config.toml
n_layer = 11
d_expert = 96
activation = "tanh_gelu"
moe_layers = [0, 1, 2, 3, 4, 5, 6, 7, 8, 9, 10]
init_std_router = 0.0309
init_std_up = 0.0154
init_std_down = 0.0154
weight_decay = 0.0
Below are experts of layer 8 (counted from 0) of a mixture-of-experts language model. Rows are named up (a neuron's input weights, with its number), down (a neuron's output weights, with its number) and show model dimensions 224-255. Each number is 128 + 24 x the weight over its row's rms, rounded and kept within 0 to 255. Numbers have three digits each.
Before each expert's rows: a language model's description of what the expert responds to. This comes from a sample of Wikipedia text that the model never trained on.

# expert 4
What it handles: Uppercase letters and acronym pieces inside abbreviations, codes and team or org tags, such as SGX, NBA, FC, USA, often before punctuation.
up0:116217179134145117096121185099147112113146129146134119173095140100086132124127165060134160107131
down0:141123092142155062163146131132172149105099143118103122143135109130111103144130133089114073153095
up1:130159168148107117077134167128104145167139106125137125109167129113149135135143112134148155150155
down1:134109153173134126141148171158154139135110104135148148131092124148138131138122147102142119133132
up2:135168102122134121115139164152117142144132123121103123152175150117135087113118108134140138116111
down2:122156114103153151149137112122114123143117136110143182153104146097166116148073139132157149121150
up3:157095122110093123144105161150109101143117115173128117154138074127131113167113147116100123108134
down3:167115135132098138118145160119105103123136125140116131197144120121128135134131094160114172131116
up4:122144097141125188107082129161104142149164107135121161107108146130160145124123107109142100096154
down4:175154158126103127139164142102122127103114081136148136148092154156103103134115127155080150096172
up5:164138137123127121114108168152119138182126146174129101109171108129097131164080099171122107118149
down5:135155138137107154156131108123154113107135107094140118144138101099085144140154163139131163160127
up6:155122114183151111119113173098082127151107111144126137143137142158088108134125132161079116107119
down6:102119103125133127126147123099149138111117147080072136142123116113136097103107102160136166146124
up7:153121117122108133087143152153111150126079129098078138147124106151109112109111142102135135105155
down7:114120110145115126117126144109147120143145087151107105126124123158106118108149126137123107123151
up8:149119135113124098132171118118111107138096154151142137154117071116144113118127119119086118132155
down8:149108153118092160095120119170152090100143120126109135123196123161106150088136152163124158116120
up9:109103088103136085121149176108100138138136137146134135139138121119144136107116094094096130120132
down9:148158108080128145146135141135134116159128127081147166155124147146130124118137129121159170115156

# expert 62
What it handles: Four-digit years ending dates and closing parentheses in biographies and office-holder lists, such as 2019, 1985), 2014.
up0:127088090110126102115158156123081099144148118164143094078148148118147152103111065120105102112107
down0:139133154141131145141126156122124150129142142158098113135084088140105158116124103108109182153167
up1:141130119143125155107129170122111101102130147190116167119137138122153127137140078187074105106136
down1:140167118147123096113145127178117144136133133128173117126128152100130118148124103151114083124117
up2:129103099135131136102122157117122158156151120149146145093082097120140080075146138119148163104143
down2:122156133122166120111153183113088111113160110120133122126092117143145103130171133126084155134124
up3:124148127137140133089119132151110141130161136102080108155120123130140156096152152127116116134106
down3:188122143116140148133129133118110106119169115125135131169104100170092107124110134136103146123130
up4:114142124113158128122142107161152123166134161115129107131089101153143144159120151133132110110128
down4:130140193118146123117103133121142123111153115152125136122121142121090173152142166109078106160130
up5:115157117126131146124091144141127102119122090147123099114123088137097106133109119120109092124152
down5:156151111148121114161119130079140182140130143093131155130114115133099146131159118127059126108149
up6:171134145161107138107129140123156107102133117132100116097145098130154112118155139145148101113134
down6:126103152125110119121113097088132112121104140081110118193145127122119115104162106111099158113122
up7:132109172117125122107125115105089106098135109113144115167164128114125167068150110136101097135130
down7:144127155118149101115089116129165171114111160113183123130129105107155130151114151092124115122143
up8:093100132109111139104124120156124094129107126116153114188130161131112096145139146159123154115125
down8:142109172078117099150146086148138129140152127170165088153081123107101145192122146140111142115175
up9:148119167130148180142090142095103151133137112123163130142124137123120159164147160152109133077091
down9:133130095158145101122134135140158112080131153106082123154122112122141129103115096091150119138109

# expert 0
What it handles: Unit tokens and word endings after numbers, such as mph, km, %, acres, 000, plus word pieces inside table headings.
up0:134127122120128152140121154117157141081158157150117122124123105157119079123129134130150157125125
down0:179137120117174139132095123110112141161104155159116102137126116105126130102090134116113149148104
up1:125170184121142119146139110165127167138120147123113136127094150101155127115087083144136122142127
down1:130109098130123093148112143145146119127164122114121151193114164147147123103133129128133083130166
up2:143150139132131132149115112130124142129127128151130090165103133101160144101092126164129123107141
down2:088140152152133135151141139156149176113155098146100132172100133123120109128139138149162127098138
up3:150106107125128123114124144155118157115167142070111137145101168117122157140148159173086121125167
down3:136154130155118110127070137164137165115188069122115082137082140109085116067109150123113135150059
up4:107152115132130148100122136154110138162092114088132141129127195113115128106089094162155115135142
down4:119105120131119168094168138085150085150137110138142105136095127135119157107137130157113135118144
up5:146099099160087142153145153112110154133143149101129141145137172128174082133159105124151162121132
down5:065179112126106079144100144116084164141111158123122162120139158121122140129101131112158105156116
up6:108134131123114121126146121078136128109110137132138114198130113105092116118118122131149121098153
down6:124170155148125106152106137118158160130117110154090085120123146116109137126120155125115155070140
up7:133141068094102169080146154103123096122122170148137121114097148167174107126097073119104122127088
down7:110127134142127142159145116158183144117074154134112116117148128132117148143096122081102111147125
up8:125120132128114098122139112138135120136104119130098117101108127138134134096104147089109151126097
down8:167125151173104138089162135137140148114164127114160131117124104126178153129091096163109105104090
up9:068104142117101111160156094115129109172148113152114133072170129120082094125143132126145115061127
down9:120104103134133145154148134092147139118134146121109051134111110166151115124129119123078119112143

# expert 57
What it handles: Line breaks, opening parentheses, and first pieces of words after the or a, such as all in allegorical, co in cotton, pre.
up0:159159163105104127096126164120126099119147111103112130129116167147112074116118117131109142148128
down0:150147115151118173110063134107124137157113086121177146109136110118137175173101151124117123121104
up1:138104157181157122115105133130110113099139137070101143163148137157093138105137151096123128162164
down1:096148118148108115128117133100134139121124152135193135114154145114062153112136144134122096125096
up2:089146078121123131179116116123136143139175138129139124087147114095128115098125141124117100158133
down2:126142110105117120126107119116133122096130095123179137160133129146165119161106119127141152159150
up3:167113116156104138159106121165109130154125129150110112110133087177125090104142120144118108105140
down3:077105105099077116171121153159122142137151116142132110092188165078126164152148138181149116143148
up4:146146123137111162153105094098110126106164137086157125111136161097141135152145104126145150162161
down4:130142164134145123140132157115129111134117099106132116076136134102128082125117121178161145116161
up5:116103080159133153134118119133108088136144168123073123125115129168086118119111138108155081131109
down5:150136139118090086141161157133154174165148141134144128113102136141113095137119115122072152138123
up6:106150090153140152137103113137090168147154130132180138148147132103143140103114129151119143120139
down6:187158135118128157141123135111092119100097099171100144162129118125138127111094140151161102141161
up7:135148119107129141105134151098136099177138144161128143073102151119165084105107084126114121099100
down7:091128145132138136107149155132132099101155139145143094116168099157145109096135109138165093108149
up8:141114145085120136113142152160126144118204131141135125124145160158149141099159095134094153120137
down8:118101148165166181109136147100094164112118123116131141108139159121107107108128159112108193152099
up9:151110139173152136135094118130105167168102140121100149121158169130101129136160102075088101142112
down9:096126117151163150139140133120156147125120172133120123092145105165111111121085142146146058160125

# expert 14
What it handles: Sentence-final periods and the last word or !, ? of song, album, film or book titles, such as Love, Night, Kill?.
up0:111125102100129135100147144121128147141144122148091125182072141170125140123188134127115139112154
down0:139161144110123118117090127162136084088084126127126168107128080121082150092100115135077105110111
up1:153161144118076151105136126117102122154118114123116109102067106115147123156140126120120144102133
down1:141147097155132172162099169104222143121138145132128096112116109104100108111074179141125116130135
up2:118189155123085086096162125092158144118108080170172140158120122169119137091136116152151149096154
down2:133100134098151145143103133134124170145130119180111113108131147134121111137106131130136150137149
up3:084064089145125126102123107123135150081120142095143121114133119139124155121176149141151107098167
down3:112138118106154112146155062109139129163128129186130119149119133131123146120120117126157124090094
up4:130150110131145171173132152102123112120166149118133099155146151123155155097125085127147115117104
down4:168136094171152164103136141131104148123103103090131093131102157118145123145116105153132112171137
up5:135145106093100113154145118150145151160161121182099135149141127120188146112119120137129167150106
down5:124088110128108151105131138124086143141105183106116171132079140123117103139094131146148066130134
up6:168130090114110096146138102138124150097119162129120094099130124121160101099143156173139139083157
down6:148122139082117118099113125139131154135110131140094105087138133116083147139119146139130082123109
up7:159102117098128151170127173099081118103156126148108123146125176105166093127169153128108154143120
down7:164119125127172130142129121133082137119098104138133140138154132160152118134145120141134138150124
up8:073123161096153129078134141159103148104139107157123123136151134107116097137157150107147160156116
down8:126123181140122148151094120129132119090112098108096123146119148152107135118138128142101179116149
up9:129134079086118124137140127119140088135111100129106145110136119124144119133104141150107131126151
down9:159119111155167118153142061107146098088130118185144104137125144099122121153138150157141128142152

# expert 55
What it handles: Opening parentheses and nouns for vehicles, railways and machinery, such as engine, station, line, cargo, railroad, in transport and technical articles.
up0:142067127096125109117135140137116163125154101106102165103133159100139122090134108126129120147151
down0:086135155090149104120121153109145163143143111110135167138082134127144119151127090131159097111117
up1:149124130079124102169143144137091124099139143119165165144098122120076109146111135146143123175097
down1:127101082169136137115108129149160140172110113108121145125142131115147145098116149130123134101155
up2:156133128156104163182169124111129113156125115134132151185162195146095090133106114170100130128134
down2:113123142141160147126122125148147143116143100085122139110119126134072122141145110107141104061131
up3:101123152067116064119126115157100136145089110112186121144083069145129151132124136110179145148067
down3:158165139146185105135107112132142168146143150110134150143112142125120146093157112125218094114087
up4:179146133103109121145121126133133138117138119157168133156138122089182144151097120143121155108195
down4:102105154097148089128124155083135190141136130151126131110119145085094127120125122127093109124158
up5:091173146084142190163120175122136080152148129128149131143116143104085109123119125091123131172120
down5:180085130103146121139123126148129117180106072174114093142135132134123144163172173190114131117178
up6:107103127124118065121118151157167153101155117162114094115132112110133092132143113100169129118152
down6:147158141109144135106128147150092111148131106112143092134108123142114131104120130131085101121117
up7:166145100090085096127149089124111124115126089128142143138125098096146114150129053138117093135189
down7:125135128146127138123117144086127148125124157129166110158147108138114087126112157090082139093140
up8:131164119188147137134114142101109145096141130101152102120125149127097155076080108140123130128145
down8:118113161112091142086179167132153086104127121147104121101172130138118119121100091118144152117133
up9:155106151130106072103185109104141128173115135128141131102131159155124128137150113130100119118104
down9:151131152154162111163119101134134097106083200146106132169128123099105128127122109045107118139107

# expert 47
What it handles: Common nouns right after a, an, the or his, often followed by of: number, member, role, influence, village, life, education.
up0:158145127087078160113150122153076115145112132097091119157093106116152163115124165101131130096127
down0:111120113188188118102118139109107130133160108151164127114138127122109108113133109152120138161103
up1:147168137086114117166130124159102134086167151150088094146088152127163106122140133122148112112150
down1:105132129073144104077141163126123125066116136118153119111135145166099131121138110128127109112162
up2:108109101092161104130135116142163142097204145128136123142101167125111146122155150110141098111140
down2:109090180161128128175146135119133118085094151176133128133141159102070151152100166140146080115126
up3:114136134079121143182110143110102125086149104152153112114141129116141138154096156169149120117111
down3:160156099140073129137085108125115108149151138091131156151086049144136132138128144149138128145133
up4:139118164088128155114119136143127095130147151174119154119102125181114144109149137128071171152072
down4:116138137138169113083106109079162146129130115146143121125121111101151122124154124146136110087144
up5:140070097105090132116126141081150104142091144154122129110109114125141137162137127149100122084133
down5:106131093158129140144112123098144116149104140114129106137145154145120086116107134114103124132117
up6:156107087130090124157116151041105188171134098116123111112157167155093117144157139136086172113133
down6:122132126120098143115066156141092118165134166128123127118121123121157174147146105143153097139146
up7:132122121099102154108151101146089094132085097189137133108160173143144107104120086151147150146098
down7:103165138134132129117113117165163112099150133161124143140119126115144096133094154134181107161147
up8:166128131131125128156145136170113117118160141152121144149182127116148160134148120127114152163192
down8:185118129130147151134103152090094137125116147153140138115124127167141126099144142136098114114084
up9:124136102160152182134098128156123105157127104124144110144123115135123127133114132130127158043093
down9:125110126160133092152139155142152140145131154176128189155131110109134105173099127127115111129122

# expert 53
What it handles: Nationality, political and institutional adjectives and their endings in organization or government names: American, National, United States, Jewish, Constitutional, Republican.
up0:137133116118160125105154128142126154148169138144100171147181120153144120109115166137153128120113
down0:117113075155096114149101114116165136137142142113149128116117071144164122159141104113107101148119
up1:171132176136180142160131109082114140148187147168151104173107127142142131102119080080122158132117
down1:128110118100108157101147152149178110147132121173125136091127130151093149099120119137155116134131
up2:120149123134113149142137125172130124143132063129139146187120181190168118110117108168124166118110
down2:135107184147116127116114170121152130122145137175080096139147152115164081117090103157128148137077
up3:156161086084110132119142119116163114161117143145112142173130108151123125101118109096144160141176
down3:156129134153124127160098145130119112072165139170146120140123119109138119142132126124116170138117
up4:149127104099140121133131110117112137133143160101111122115117128149145175150184090114067156116137
down4:140136124144127142097114129132126124128108154109146154080140142149151116130151133158126082156127
up5:149086132128118131153137135114117129140125102093129150114153111154169167078115145142120096156114
down5:128170109164145128109131100106149122137087142144106116133122120089091155094181079131097131128089
up6:100137129130147138140126157105142133117111089128157103184152184103151108081094107135107195166115
down6:096141111123104182128098125109164121114122125182079144179138127142088132147148129130117152158153
up7:165122153109133131110143142138144123116139097109123117161103142138134127157107148092151086153140
down7:108159117164102137109079171146116142141096142097139168121142136118136122111135124133125143151130
up8:153099108126151151171127158117094110151151108140164162217145159142137142118109135153097117081081
down8:133083134159121138156122141137184108165114128121103148132083089150155156120122174092120152127161
up9:180144146148140153134143146144190108129087110124156114146102106112095086113139159122147145141102
down9:127151106107148097121140161128126135123150126104150169122130106111158163162125137092121116101158